Below are experts of layer 8 (counted from 0) of a mixture-of-experts language model. Rows are named router (the router's row for the expert), gate (a neuron's input weights, with its number), up (a neuron's input weights, with its number) and show model dimensions 64-95. Each number is 128 + 24 x the weight over its row's rms, rounded and kept within 0 to 255.
After each expert's rows: a language model's description of what the expert responds to. This comes from a sample of Wikipedia text that the model never trained on.

# expert 34
router [134 146 131 117 141 179 143 131 143 136 121 139  95 137 118 154  98 111 149  83 113 149 140 105 144 148 165 148 150 110 144 124]
gate0 [121 123 131 145 123 148 140 121  74 148 143 113 121 151 138 144 120 120 121 113 147  80 116 118 124 186 145 162 129 141 139 107]
up0 [126 129 122 129 112 145 133  94  94 153 157  91 130 110 146 139 165  97 123 106 158  85 122 102 150 137 125 130 123 111 168  83]
gate1 [124  87 104 150  99 132 161 132 130 103 134 138  77 140 163 100 141 122 138 131  91 119  97 118 120 124 124 131 109 125  96 164]
up1 [144 131 129 105 165 147  95  98 141  90 127 121 135 138 138 109 148 118  81 108  83 108  84 122 131  91 132 115 108 114 112 176]
gate2 [123 114 132 103  69 154 133 160 140  74 111 108 142 102 165 116 144 150 133 106 129 143 123 118 126 152 113  89 150 120 105 149]
up2 [151 133 119 123 101 113 105 124 103 106 145 153 210 115 143 130 174 133 134 133 129 136 143 136 133 118 154 104 126 126 121 149]
gate3 [102 127 158 161 138 133 132  98 150  90 148 126 134 173 107 117 148 126 141  97 120 155 135 159 106 133 125 116 150  84 136 133]
up3 [120 164 130 100 129 151 126 127 106 123 102 129  75 126 153 121 141 168 104 152 138 119 171 149 132 162 140 121 129 117 139 146]
gate4 [143 130 117  99 126 153 131 119 149  97 136 109  96 146 145 121 109 116 166 118 126 103 117 125 159 105 141 115 116 155 169 151]
up4 [109  84 142 143 134 107 167 101 137 113 158 159 131 149 140 108 136 137 115  99 106 136  79 135 112 122 137 140 165  98 133 109]
Description: Verb suffixes and participles in running prose, such as -ing, -ed, used, based, called, published, allow, often before the or by.

# expert 14
router [102 126 122 112 108 111 150 125 128 119  87 154 159 104 146 148 112 113  97 157 138  91 170  88 140 110 123 104 101 104  98 144]
gate0 [111 114 106 136 102  96 118 137  91 124 129 150 133 126 132 118  99 162 109 129 155 176 153 104 143 129 122  93 149 170 125 106]
up0 [133 137 142 125 116 129  77 117 112 137 133 123 158 143 118 127 111 156 116 164 122 103 135  87 114 105 114  57 137 173 126 127]
gate1 [117 131 104 133  94 119 104 100 108 108 145 144 127 128 148 124 134 105 131 153 150 128 118 166 137 189 132 152 151 121 151 124]
up1 [115 142 157 101  94 126 132 101 125 130 121 106 145 118 100 186 164 125 122 132 160 135 145 119 136 145 152 117 142 125 123 133]
gate2 [134 134  65 117 123 162 109 101 126 130 112 166 119 125 134 100 157  87 121 129 131 119 119 141 166 163 124 128 121 152 135  76]
up2 [114 104 128 128 135 141 133 139  93 133 135 132 113 152 195  59 146 124 116 154 130 121  91 134 101 172 134 120 107 136 163 101]
gate3 [126 149 118 144 142 180 169 120 159 150 117 139 137 126 101 101 115 135 131 144 115 113 108  90  84 155 121 114 107  95 126 129]
up3 [121 104 163 119 143 115 136  89 158 132 100 143 113 136 137 141 113 142 112 178 189 130 129 158 112  80 116 114 151 147 122 142]
gate4 [128 129 159  99 144 114 130 145 127 120 148 114 136 155 102 100 111 119 137 130 116 102 121 112 140 124 152 123 129 137 140 100]
up4 [143 165 121 120 152 138 103 112 120 102 140 142 133  89 141  93 126 156  58 143 147 124 120 134 131 158  99 123 126 154 149  99]
Description: Line breaks after list items, table rows and sentences, and the equals-sign markup that closes section headings like ===PLAN===, ====Mayors====.

# expert 22
router [151 116  82  96 150 141 106 134 131 160 145 140 143 129 149 138  76 128  66  98 119 150  90 105 124 102  97  82 143  94 111 137]
gate0 [124 161 128 141 160 179 107 137 109 122  91 128  84  88 131 159 133 164 101 121 121 123  80 136 127 146 106 121 169 139 162 115]
up0 [139 102 105  57  99  90 149 146 125 145 167 118 182 131 121 150 132  71 126 116 118 121 206 102 147 151 126 135 114 143 108 145]
gate1 [ 84 196 115 123 154 123 132 102 103 150 104 117 163 128 135 122 132 124 153 174 118 135 126  83 139 150 130 108 126 166 149 144]
up1 [135  75 115 135 112 123 160 151 136 119 172 114  97 157 119 104 132 131 139 105 116 100 149 132 136 129 167 126 115 106 112 123]
gate2 [115 156  91 115 116 126 162  90 142 132 165  90 120 142 142  94 110 111 107 112 161 164  77 103 112 121 124 145 150 159 150 139]
up2 [104 138 104 102 104 117 116 119 132 127 182  90 154 145 134  98 122 143  68 123 169 139 118  96 102 157 154 124 163 146 158  94]
gate3 [106 140  74 137 127 171 150 120 111 183 138  97  98 161 112 122 122 140  82 138 150 132 133 124  91  90 108 101  76 151 157 148]
up3 [145 120 180 130 149 110 117 145 138  92 127 140 154  77 151  73 138 122 128  84 146 131  94 118 147 111 159 169 108  95  87 131]
gate4 [135 134 134  83 135 133 160 127 193 124  94 109 130 147 141  67 106 145 107 133 145 142  72 104 108 142 144 115 116 110 161  91]
up4 [163  98 138  91 161 137 142 146 133 184 127 114 112 190 150 103 113 146  94 131 156 155 129  89  93 123 139 106 124 115 134 101]
Description: of, in and field labels in infobox and list entries like Location in Turkey, Republic of Moldova, Country:, Genus:, University, born.

# expert 24
router [164  82 168 141 136  96 151  98 161 158 146  75 142 161 144 136 121 153 112 148 130  96 120 130 142  92 131 101 131 115  95 145]
gate0 [134 136 148 109 158 137 151 132 141 143 149 163 177 113  88 168 132 119 172 113 118 135 169 143 101 159 147 129 137 121 145 102]
up0 [135 130 111 160 125 144 101 141 120 105 108 118 111 124 182 102 134 163 119  90 144 160 112 142 113 139 142 143  75 119 140 151]
gate1 [139 133 113 118 127  99 157 150  93 177 122  93 143 144 142 135 110 155 134  98 163 182 184 128 115 161 111 120 164 124 120 150]
up1 [ 98 144 129 123 139 161  82 133 136  88 140 170 129 119 105 118 157 114 151 147  97 115 106 111 100 113 137 157 113 146 151  92]
gate2 [145 125 120 169 120 156  88 133 112  88  97 117  96 149 194 128 119 172 118 109 147 114  70 142 126 112 129 116 119 126 144 127]
up2 [164 100 137 157 117 120 133 122 123  93 164 139  79 119 183 152 125 194 112 115 175  91  71 126 139 120 135 133 111 120 125 136]
gate3 [169 114 117 148 133 111 167 125 135  89 105 149 161  63 110 163 133 104 138 135  57 117 118 153 122 120 125 132 138 118 138 128]
up3 [104 143 115  88 159 169 149 160 120 103 153 147 113 137 124 109 138 189  94 127 144 125 121 135 104 134 126 157  99 144 125 143]
gate4 [119 117 117 121 141 151 141 167  99 116 142  97 117 102 123 125 132 155 126 144 134 129 156 102 155 130  83 102 108 146  87 161]
up4 [130  97  84 165 134  98  93 120 136 135  91 181 139 146 111 113  66  83 139 133 124 126  68 132 116 122 138 130 133 134 141 133]
Description: Sentence-ending periods, closing parentheses and quotes, line breaks, and == section heading markers at paragraph and section boundaries.

# expert 15
router [163  92 128 155 146 155 123 111  89 163 124 125 144 124 172 132 121 142 124  88 132 103 146 111 122 113 152 130 134 100 105  94]
gate0 [114 117  85 131 122 104 106 102 168 135 135 118  92 132 111 156 164 140 133 126  84 182 137 120  78 161 147  88 146 138 138 164]
up0 [104 112 195 114 111 167 160 166 112 100 126 117 167 103 111  89 140 122 105 102 131 103 139 140 128 149 137 147 130 132 109  96]
gate1 [147 134 123 120  80  94 134 101 147 139 158 134 149 119 112 139 110  98 168 170  71  92 145 119 168 117 103 177  90  94 160 122]
up1 [139 132  94 136 110  99  99 119 141 141 130 109 132 116 162 128 161 168 146 130 141 123  91 140 179 154 108 152 116 152 124  91]
gate2 [ 52 117 107 159 104 158 111 136  72 129 131 109 165 145 134  83 144 119 140 145 134 140 143 128  90 130 144 145 144 157 155 107]
up2 [171 126 148 136 116 112 111 129 106  91 155 117 135 105 107  96 123 148 142 172 147 112 108 162  92 124 147 148 103 102 176 130]
gate3 [120 115 131 150 182 159 143 155  95 167 157  77 111 158 133 127  90  96 156  85 156 116 153 143 124 141 125 113 109 141  92 111]
up3 [163 121 134 114  78  85 117 142 130  94 104 172 127 132 100 112 123 125 110 148 106 111 114 127  45 109  97 124 110 156 122 141]
gate4 [134 168 132 182 112 114 119 136 138 126 153 111 150 133 149 140 119  86 175 145  97 128 125 132 136 146 160 150 138 109 201 152]
up4 [152 128 137 138 135 119 127 162 163 127 140 112 143 126 140 128 131  89 176  73  94 149 133 123 163 132 151 140 156 103 168 121]
Description: Prepositions such as of, in, to, for, by, with, into, during, following a noun or verb and preceding the, a, his.

# expert 6
router [149 123 143 124  90 153  97 138 163 113 113 116 133 159 108 143  86 115  85  85 127 146 146 108 139  89 112 132 120  99 163 157]
gate0 [146 146 133 144 123 159 126 170 121 110 149 100 120 148 157 107 141 161 105 141 143 136 104  89 118 131 128 186 145 141 155 126]
up0 [135 126 126 106 122  83 136 103 126 115 111 150 156 127  88 142 101 143 169  93 101 121 129 157 147 161 107  66 135 130 131 142]
gate1 [ 97 111 124 152 137 154 140 130 108 124 175  82  56 173 111 146 141 120 121 145 134 127 144 153 104 134 119 120 127 116 133 151]
up1 [161 160 122 127 121  98 108 124 105 133 106 164 177  88 152  93 177 154 160 108 133 113  98  82 121 130 126 158 117 127 111 115]
gate2 [172 160 157  81  77 110  80 108 116 122 114 160 128 113 100 136 125 158  93 110 123 141 130 114 111 125  88 119 145 165 143 155]
up2 [160 133 120 128 115  70 141 117 150 128 113 101 133 104 134 149 161 141 154 143 117 210 130 116 127 127 124 123 111 150  76 136]
gate3 [182 188 160 105 128 126 115 121 118 134 179 150 143 145 134 124 143 118 139 119 104 126 140 118 136 103  98 158 115 122 128 123]
up3 [145 167 151 115  98 163 128  91 106 161 159 106 132 181 141 116 123 122 134 115 159 119 151 160 126 128 109 118 124 187 145 141]
gate4 [112 142 105 115 115 134 157 133 128 148 152 129 129 163 148 172 139 156 160 134 158 141 164 136 112 131 118 129 124 163 167 120]
up4 [113 117 135 111 144 120 153 148  94 157 140  92 173 126 152 159 179 114 166 133 110 144 139 121 125 130 139 194 143 124 169 152]
Description: Closing quotation marks, semicolons, parentheses and table pipes that end a quoted title, list item or clause, as in "La Perla";.

# expert 26
router [151 102 124 182  88 141 146 148 175 108 103 146 155 140 150 140 112  90 113  99 130 126 125 146  98 109 127 152 107 147 128 137]
gate0 [137 119 133 162 162 143 116  90  99  99 114 101 128 118  97  62 126 152 144 118 171 133 136 139 136 115 130 123 101 121 127  77]
up0 [129 164 113  98 101 118 139 112 179 126 148 145 130  89 106 150 137 149 112 132  80 130 119 125 122 141 138 148 181  98 103 131]
gate1 [158 148  80 109 190 163 163 125 110 136 159 135 110 146 145  61 120 140  97 128 141 151 109 124 102 117 123 126 123  89 145  91]
up1 [ 93  91 153 137  94 103 120 107 116 143 104 142 123  86 113 174 114 165 129 136 118 128 120 127 133 147 100 124 127 153 134 125]
gate2 [105 103 106 147 113 147 139  90 128 102  99 113 124 129  93 133 127  96 140 128 123 141 174 139 143 120  92 127 159  97 138 148]
up2 [169 159 121 117 110  93 135 124 175 133 138 106 155 144 118 148 166 121  99 113 110 166 139 115  95 107 133 147 173 148 150 140]
gate3 [157 146 103 118 140 130 132 137 153 129 142 131 146 168 131  70 149 113  98  99 122 107 116 143 170 121 157 129  91 143 114 114]
up3 [ 92 127 125 157 107 118 118 131 109 186 134 117 132 116 100 173 145  99 128 102 125 122 165 123 113 161 178 118 121  90 118 110]
gate4 [129 159 106 146 131  93 106 123 134 114 167 111 143 139 120 123 123 159 167 132 191 119 102 130 133 146 138 169 112  76 122  92]
up4 [119 135  75 120 139 152 102  95 158 130  97 120 123 119 148 123 130 187  63 149 123 154 103 136 116 130 117 171 150  81 178 137]
Description: Month names and day or row numbers in dates and numbered table rows, as in 10 August 1936, January 10, | 13 |.

# expert 7
router [105  99 108 149 121 105 170 127 126 125 114 109  97 186 116 116 123  95 154 149 119 142 104 143 106 127 114  74 122 137 118 105]
gate0 [113 120 141 120 121 106 157 115 130 152 134 111 112 135 140 136 106  83 140  62 104 112 193 145 130 154 158  79 148 132  68 161]
up0 [121 115 141 112 121 119 121 143 156 113 162 150 136 112 103 119 164 133 176 107 139 137  83 118 133 128 108 123 142 129 150 122]
gate1 [100 142 105 138 120 107 115 116 126  99 128 106 117 136  99  88 119 116 159 151 174 108 130 130 158 124  81 122 120  65  96  98]
up1 [144 136 125 124 125 133  98 105 127 147 104 130 173 124 129  66 120 128 157 125 150 117 133 113  96  97 137 133  97 130 137 113]
gate2 [117 161 122 118 130 109 131  59 108 132 164  96 224 104 101 158 135  95 146 107 126 151 104 144 159 142 129 109 126 147 119 143]
up2 [153 128 106  91 111 123 169  88 111 100 100  65 122 100 121 111 154 121  91  51  96 137 134 135 119 157 130 109 123 141 130 110]
gate3 [169 118 131 105  88  77 146 126 128 142 135 152 112 134 153 110 119 138  95  88 120 136  88  84  95 137 121 108 145 109 105 117]
up3 [143 128 130 144 155 171  98 108 148  93 120 119  75 110 145 116 123 131 121 139 140 116 132 147 162 143 108 134  95 126 114 164]
gate4 [144 144 154  97 134 131 118 100  80 127 102 151 150 135 149 146 156 154 137  97 133 127 137 101 112 147 132 150  68 130 111 113]
up4 [118 135 130  89 125  92 103  84  76 110 126 156 132 188 147 146 133 143 118 136 133 138 127 115 149 159 136 102  90 109 102 101]
Description: Hyphens inside compounds (first-run, longest-running) and dashes opening list lines in infobox-like entries (- Website:, - Source:), plus some lowercase word starts.

# expert 3
router [104 173 158 109 134 127 113 138  99 150 113 109 123 129 168 149  83 137 100 115 125  81  96 107 131 139 150 153 153 153 151 117]
gate0 [119 137 107  85 128 142 134 145 133  78 190 163 113 128  94 131 137 125 133 137 128 144 111 197 128 138 147  94 118 117 111 116]
up0 [188 134 131 120 110 111 103 133 123 131 143 136 126  28 155 111 132 140 110 116 112 122 104  88 126 170 124 167 158 100 134 146]
gate1 [176 158 126 153 144 115 125  96 110 115 122 103 120 114 157 127  75 118 123 161 108 145 125 103 119 131 144 108 194 135 154 180]
up1 [157 135 153 101  89 127 112  79 127  99 102 121 113 137 116 148  79 124 112 138 127 142 118 109 128 167 129  91 149 134 121 134]
gate2 [144 158 105 127 135 110 132  78 111 140 152 175  79 125 124 155 124 150 108 125 121 129 127  85 145 157 109 113 160 136 136 129]
up2 [106 152 126 149 176 117 156 123 137 158 169  99 129 131 100 145 145 163 140 130 159 102 148 156 109 106 116 103 143 135 169 136]
gate3 [102 130 153  78 146 152 143 137 146 138 144 120 139 141 115 145  92  96 129  99 123  91  58  86 142 162 147 118 119  92 137 108]
up3 [119 163 136 128 143 116 127 126  88 120 116 147  85 114 152 148 126 103 135 158 138 149 120 123 122 121 106 108 118 145 108 146]
gate4 [ 93 157 106 148 120 146  94 159 101 171  83 144 170 106 132 149 117 112  62  93 140 124  90 107 106  94 118 140 126  97 140 135]
up4 [154  93 106 175 132 155 140 134  89  96 130 121  80 160 136 131 134 136 183  97  95 124 135 165 119 114  98 144 118 114 172 157]
Description: Word-final suffixes closing nouns, mostly plural endings like -es, -s, -ers, -ins, -ions, plus whole plural words such as years, members, days.

# expert 18
router [100  94 118  98 145 102 125 126 139 145  88 123 122 140 138 116  91 140 142 112  93 161 162  73 143 141 109 144 121 133  98 154]
gate0 [153 126 139 160 147 125 120 125  97 157 143  46 151 136 121 134 133 171 116 128  97 127 102 107 121 177 119 127 142 140 126 143]
up0 [115 113  76 128 151 124 129 142 102 142 137 121 112  91 105 138 114 125 143 162 131 116 176 151 139  71 157 137 140 105 157 132]
gate1 [151 178 126 129 130 130 131  95 122 111 104 131 156 148 133  67 120 105 125 111  89 158 133 118 102 100 165 116 135 128 129 146]
up1 [120 154 158 110 162 117 116  73 103 138 128 115 164 146 164 155 103 146 123 121 113 139 133  82 108 137 107  64 139 120 145 123]
gate2 [ 95 116 139 144 128 134 120 154 139 210 142 110 141 140 120 126 139 158 108 140 130 114 112 139  94 154 179 132 125 159 122 135]
up2 [149 142 157 163 124 137 108 121  97 165 125 128 146 100 119 132 111 140  85 101 103 142 144 172  87 142 150 147 148 124 124 154]
gate3 [115 142 134 157 202 113 163 117  94 148 137  88 127 121 117 141  81 127 146 104 105 154 171 173 105 162 122 186 137  86 143 118]
up3 [133 138 102 156 152 110 148 119 123 138 119 152 108 125 127 151 110 110 135 123  98 113 151 120  69 142 121 164 151  79 144 115]
gate4 [108 144 159 121 139 140 129 158 110 140 101  59 116 125 151 130  80 122 115 141 153 102 134 134 196 140 132 134  92 136 151 138]
up4 [126 133 121 154 128 137 119 115 132 139 110 103 123 149 189  98 123  97  85 113 145 145 109 122 135 143 150  96 120 151 145 115]
Description: Table pipes, digits and percent signs in vote tallies, census figures and statistics tables, e.g. Total votes |, 0.7%, Votes, elected.

# expert 39
router [105 142 133 102 172 106 103 109 155 143 132  98 175 153 116 140 153 119 158 137 110 194 140 152 131 108 105 136 167 152 135  82]
gate0 [ 94 119  73 125 147 115 119  78 165 177 142 100 108 120 147 146  65 135 150 104 124 104 119 161 107 142 131 124 110 104 163 115]
up0 [115 101 115  86 140 147  99 152 147 160 130 133 140 194 145 149  68 147 165  95 118 125  98 118 136 155 175 123 151 125 132  95]
gate1 [166 125 129 116 130 143 169 102 111 149 137  90 117 139 137 131 122 115 125  83 127 165 139  91 141 168 107 157 144  96 107  88]
up1 [ 69 139 150 140 112 119 142 122 141 110 139 128 122 144 126 120 135  60 110  98  83  94 139 138 124 119 110 116 110 104  96 193]
gate2 [123 156 125 144 162 141 131 143  94 112 140 108  82 146 122 142 134 135 129 132 138 133 131 121 150 123 120 106 153 180 183 125]
up2 [114  91 129 128 149 163  79  87 127 160 115 175 129 124 123 134  83 140 141 138 130 115 119 160 145 140 141 168 103 137 138 131]
gate3 [164 123 164 170 159 139 134 101 150 103 107 128 129  93  81 125 144 114 128 123 146 115 113 135 156 127  56  78 162 132 102 145]
up3 [131 115 147 131  96 131 114 159 125 135 138 152 141 156 130 132 116 149 140 126 118 193 130 143  88 157 130 151 154 115 127 188]
gate4 [153 135 122  86 129 140 154  82 113 146 141 128 105 151 180  67 114 126 108 126 161 143 143 143 126 119 136 147 131 104 121  98]
up4 [148 151 137  97  97 119 108 105 122 135 156 102 139 129 162 105 128 119 124 150 132 166 164 131 164 115 111 169 172 114 128 104]
Description: Word-final pieces completing compounds and words, such as backh-and, thunder-st-orm, touch-d-own, plus function words like who, which, could, should.

# expert 2
router [158 127 143 107 129 145 109 126 118 125 117  80 138 114 137 118 131 128 167 109 158  95 112  75 128 143 146 146 110 108 117 122]
gate0 [ 90 137 108 177 112 180 105 119  99 145 102 115 121  98 122 109 113 123 162 127 103 131 119 118 146 151  97  92 121 115 151 149]
up0 [130 111 159 125  88  95 118 142 136 123 137 101 121 135 157  88 139 162 125 164 104 104 160 122 111 137 156 128 109  96 122 135]
gate1 [122 131 140 126 119 155 127 164 144 112 123 135 124 112 143 109  97  98 147 172 137  86 140 119  95 113 109 117 117 109  93 146]
up1 [132 122 146 101  82 129 142 122 111 141 105 117 106 128 126 138 104 115 146 140  95 117 113 139 129 115 140 158 102 139  82 160]
gate2 [118 129 121 143  93 141 118  63 134  95  97 132 114 105 136 142 133 113 147 145 125 134  75 137 127 135 134 153 146  82 149 123]
up2 [ 99  84 112 145 118 138 111 161 128 103 103 162 137 143  92 117 162 141 150 146 123 136 140 101 123 129 136 116 120  69 133 147]
gate3 [129 166 154 132 102 141 110 133 171 166 121 122 151  88 132 118  77 126  95 122 137  98  88 129 129 112 132 168 103  99 141  97]
up3 [122  59 146 134 136 135 141 136 149 114 129 116 126 138 133 145 132 112 148 133 164 132 160 144 149 137 128  91 158 136 134 103]
gate4 [109 141 105  81  91 176 122 117  95 104 148 183 140 127 162 144 144 127  89 117 134 100  96 113 105 140 169 148 140 150 132  84]
up4 [115 115 145 111 165 116 124 124 100 124 121 130 116 115  88 143 105 133 118 161 132 112 138 136 119 166 196 152 130  99 118 140]
Description: Head nouns for teams, clubs, works and competitions in sports and music articles, such as team, film, League, Song, album, season.

# expert 5
router [127 136 171 126 138 132 110 124 103 114  99 160 142 138 117 139  64 119 129 102 135 147 144 129  79 108 138 128  86 109 106 113]
gate0 [131 119 100 141 152 109 174 113 146 154  75 110 112 106 124 120 114  85 119 130 141 167  97 122 141 116 163 178  98 118 132 145]
up0 [128 137 142 133 145 155 102 110 136 115 108 153 119 122 128 134 142 105 149  80 125 146  98 127 131  82  96 151 123 129 127 147]
gate1 [150 157 123 143 148  97  99 118  97 139  94  94 148 128 127 144 124 113  89 126 135  86 122 107 125 166 117 179 174 128 122  89]
up1 [128 124 122 113 119 136 159 107 152 129 135 137 128 122 118 101 155 126 145 157 112 149 158 118 163 117  92  70 111 109 115 178]
gate2 [112 165 131 155 136 142 158 134  94 177 132 114 116 156 146 139 128 110 160 149 155  97  94 136 107 131 134 140 101 119 110  94]
up2 [137 104 117  95 103  76 106 137 139  91 101 133 127 117 137 140 129 135 116 119  70 123 140  97 129 115  87 112 140 126 149 133]
gate3 [126 123 101 131 111 165 130 104 145 109 112 140 123 168 159 104 160 113 182 150 111  83 137  88 115 159 127 103 153 128 184 132]
up3 [146 144 122  94 179  99 151 129 115 100 142 131 158 122 173 121 150 203  90 166 143 136 141  90 113 146 136 128 108  92 167 133]
gate4 [142 125 152 152 134 156 129 127 135 152 142 133 124 113 102  99 160 122 113 104 148 120 150  93 153 107 138 136 160 130 147 173]
up4 [150 159 102 135  85  79 112 131  74 118  82  93 105 138 131 153 118 102 128 174 102 115 124 141 143 155  93  88 143  97 112 129]
Description: The word and between paired names or places, and middle initials or given names in person names, such as Washington and Lee, James G. Rowe.

# expert 32
router [ 91  91 155 111 114 165 128 175 147  95 127 133 144 179 106 133 165 163 114 148 105 101 139 126  87 161 143 142 132 106 129 125]
gate0 [152 176 137 158 122 129 133 128  68 134 101  96 155 151 140 151 105 149 149 143 128 134 150 108 135 167 113 129 127 140  93  90]
up0 [105 128 120 108 103 128 146 126 124 151 134 118 127 158 133 136 108 103 180 122  91 125 107 178 100 145 136 117 151 147  82 135]
gate1 [124 165 179 164 129  88 117 129 126 102 146  93 110 126 105 120 123  83 170 153 125 117 124  95 103  79 140 135 105 122 133 134]
up1 [117 134 103 110 134 161 148 156 126 144 105 133 146 100 157 118 144 151  76 119  95 109 160 155 130 134 123 144 150 171 139 146]
gate2 [ 84 124 142 145 124 132 116 120 134 139 116 133 131 123 159 112 123  98 134  92 102 133 199 103 110 186 130 105 164 146 111 141]
up2 [127 142 109 104 107 146 128 123 108 165 128 100 140 103 137 170 140  95 153 128 150 140 113  93 108 158  96 112 125 142 130 172]
gate3 [135 130  44  49 109  83 130 153 115 139 131 123 137 150 141 117 157 107 139 121 126 103  99 122 127 174 145 130 132 134 164 122]
up3 [132 125 106 144 111 134 137 129  73 150 128 108 117 144 128  99 150 189 126 118 111 139 159 111  87 148 159 124 124 100 149 153]
gate4 [133 115 113  93 136 135 124 141 115 104 147 108 104 145 160 118 146 140 115 111 122 149 145 140 131 174 141 135 145 118 166 129]
up4 [154 104 131 172 148 127 108  93 164 121 112 146 157  91 122 145 124 134 125 104 132 125  92 132 140 136  91 124 100 112 108 125]
Description: Pipe separators and capital letters of country and position codes in sports roster and results tables, such as MF, DF, ITA, ARG.

# expert 8
router [ 98  86 158 183 126 151 144 143 116 109 126 159 144 158 112 124  89 129 138 115  97 148  87 146 131 133 107 142 115 137 126 156]
gate0 [110 154 139 131 135 118 154 141 113 123 125 116 133 145 123  79  68 108 135 131 102 140 152 152 158 135 147 110 132 132 116 146]
up0 [129 166 135 144 138 105 158  79  92 120 149 125 110 128 112  85 121 105 141 133 166 168  97 110 173 122  84 117 139 129 150 148]
gate1 [125 139 143  84 142 131 119 143 128 125 116 147  79 107 116  95 112 145 166 154 133 123 140  65 143 167 174 124 117 143 130 141]
up1 [ 78 105 158 105 143 129 116 168 139 118 125 153 112 104 112 130 121 123 163 135  82 102 163  65 162 157 140 133 140 133 114 145]
gate2 [117 142 136 133 121 147 101 135 130 100 159 107 101 107 122 138 140  77 108 139 103 134 140 128 110 129  98 161 139 174  81 112]
up2 [138 125  77  90 131 161 125 124 129 199 108 154 147 166 116 134 106 148 112 140 155 104 126 134 155 111 155 129 135 120 145 142]
gate3 [164 140 123 130 157 140 119 126  84  86 116 171 155  86 149 143 113 109 124 120 168  98 121 123 149  92 137 136 111 147 134 125]
up3 [134 128 110 158 150 129 123 121 167  67 124 142 139 112 119 133 128  95 118 140 116 113 140 138 137  59 124  99 134 145 148 133]
gate4 [167 141 125 169 103 121 127 126 159 117 119 167 131 108  97 114 120  90 118 119 149 120 116 125 140  64 149 115 132 162 112 135]
up4 [138  92 129 130 134 116 127 131 122 108 142 136 152 104 149 116 151 141 110 106 122 120 151 121 125 128 126  74 138 117 104 118]
Description: Counting words and digits, often after the or in table rows, such as two, three, first, third, 1, 3.

# expert 13
router [104 105 123 121 119 167 124 142 116 124 122 161 147 149 114 119 160 113 124 147  97 125 152 108 107  92 116 107 141 156  90 158]
gate0 [148 104 101 157 109  80 144 128 132 115 127 170  85 153  80 148 130 129 136 130 148 120  83 131 157 130 136  99  96 168 131 113]
up0 [ 86 152 176  89 110 143 100 114 138 131 112  71 183  73 153 124 117 104 117 102 125 172 123 152 151 145 112 169 139 133 112 116]
gate1 [121 136 140 101 126 143 145 125 103 135 148 124 122 168 157 124 160 116 127 140 152  70 105 104 147 161 153 155 161 120 102 153]
up1 [122 135 158 142 110 109 102 167 118 140 124 159 120 110 150 117 121 113  88 148 101 122 149 152 155 116 101 152 157 106 142 111]
gate2 [155 105  98  82 114 126 131 172 138 113 116 108 170 185 161 130 141 123 119 104 124 165 124 119 119 113 109 114 107  89 125 106]
up2 [157 131 138 151 147 170 145 105 134 141 135  91 121 104 167 107 115  91 118 113 132 158 159 123 115 120 130 102 136 149 127 118]
gate3 [124 158 102 144 120 130 126 141 101 184 168 121 111 154  78 137 158 148 141  87 144 123 141 143 111 124 119 124 118 142  81 139]
up3 [133 138 123 151 147 170  90  96 146  89 139 118 124 139 141 134 118 108  73 161 107 131 139 138 216 123  97 168 122 102 145 112]
gate4 [116 113 148 130 137 157 101 125  96 136 146 130 154 183 109 116 106 122 125  99 130 127 156 153 135 122  81 135  92 134 187  97]
up4 [ 81  86 129 126 103 148 114 104 141 113 144 141 146 155 113 128 101 158 138 127 147 131 127 142 115 125 102 134 116 111 144 130]
Description: Degree, minute and second marks inside geographic coordinates, plus table pipes and numbers in lists, such as 80°6′56″W.

# expert 21
router [163 109 154 141  91 134 130  97 127 159 120 133 162 104 163 144 103 152 158 126 130  95 104 157 122 111 170 112 114 144  88 150]
gate0 [120 182 126 102 127 137 149 109 118 138 146  95 112  95 151 104 116 156 106 102 126 141 141  85 137 146 107  68 120 154 102 150]
up0 [129 176 132 163 119 115 131 107 101 108 140 139 111  99 169 123  96 148 112 153 120  91 100 148  97 109 141  92 130 145 131 144]
gate1 [143 133 110 157 142 121 152 100 118 106 156 148 129 135 128  92 147 101 137 129 131 100 191  96 103  94 145 150 172 141 127 114]
up1 [120 147 121 150 124  99 109  79 116  99 122 139 131 119 101 106 126 128 147 119 158 110 144 122 132 128 182 110 152  78 103 139]
gate2 [152 158 154 111 148 126 131 121 106 126 118 132 125 114 151 126 180  88 125 142 121 138  99  99 141 187 150 112 112 144 128 111]
up2 [104 100 137 126 112 161 135 148 137 103 146  83 148 144 121 124 131 179 122 126 121 119 140 100 110 102  95 157 125 138 152 104]
gate3 [144 139 152 106 111 125 138 176 132 146 116 145 124 127 154 122  80 140 148 179 106 128  93 120 108  73 135 126  92 104 136 157]
up3 [119 128 122 176 150 161 121  99 102 149 135 156 133 170  96 123 101 164 170 130 140 125  47 150 125 138 147 110 118 107  86 116]
gate4 [111 124 143 159 121  92 141 140 150 148  80 111 138  81 165 116  96 116 119 149 121 118 106 105 138  84 151 128 115 194 120 146]
up4 [112 124 131  98 119 117 112 177 104 111 149 109 156 116 100 143 190 110  53 163 140 103 139 138 101 143  91 161 123 156  96 131]
Description: Commas and tokens that merge a word ending with a comma in lists and clauses, such as Americas, Switzerland, Then,.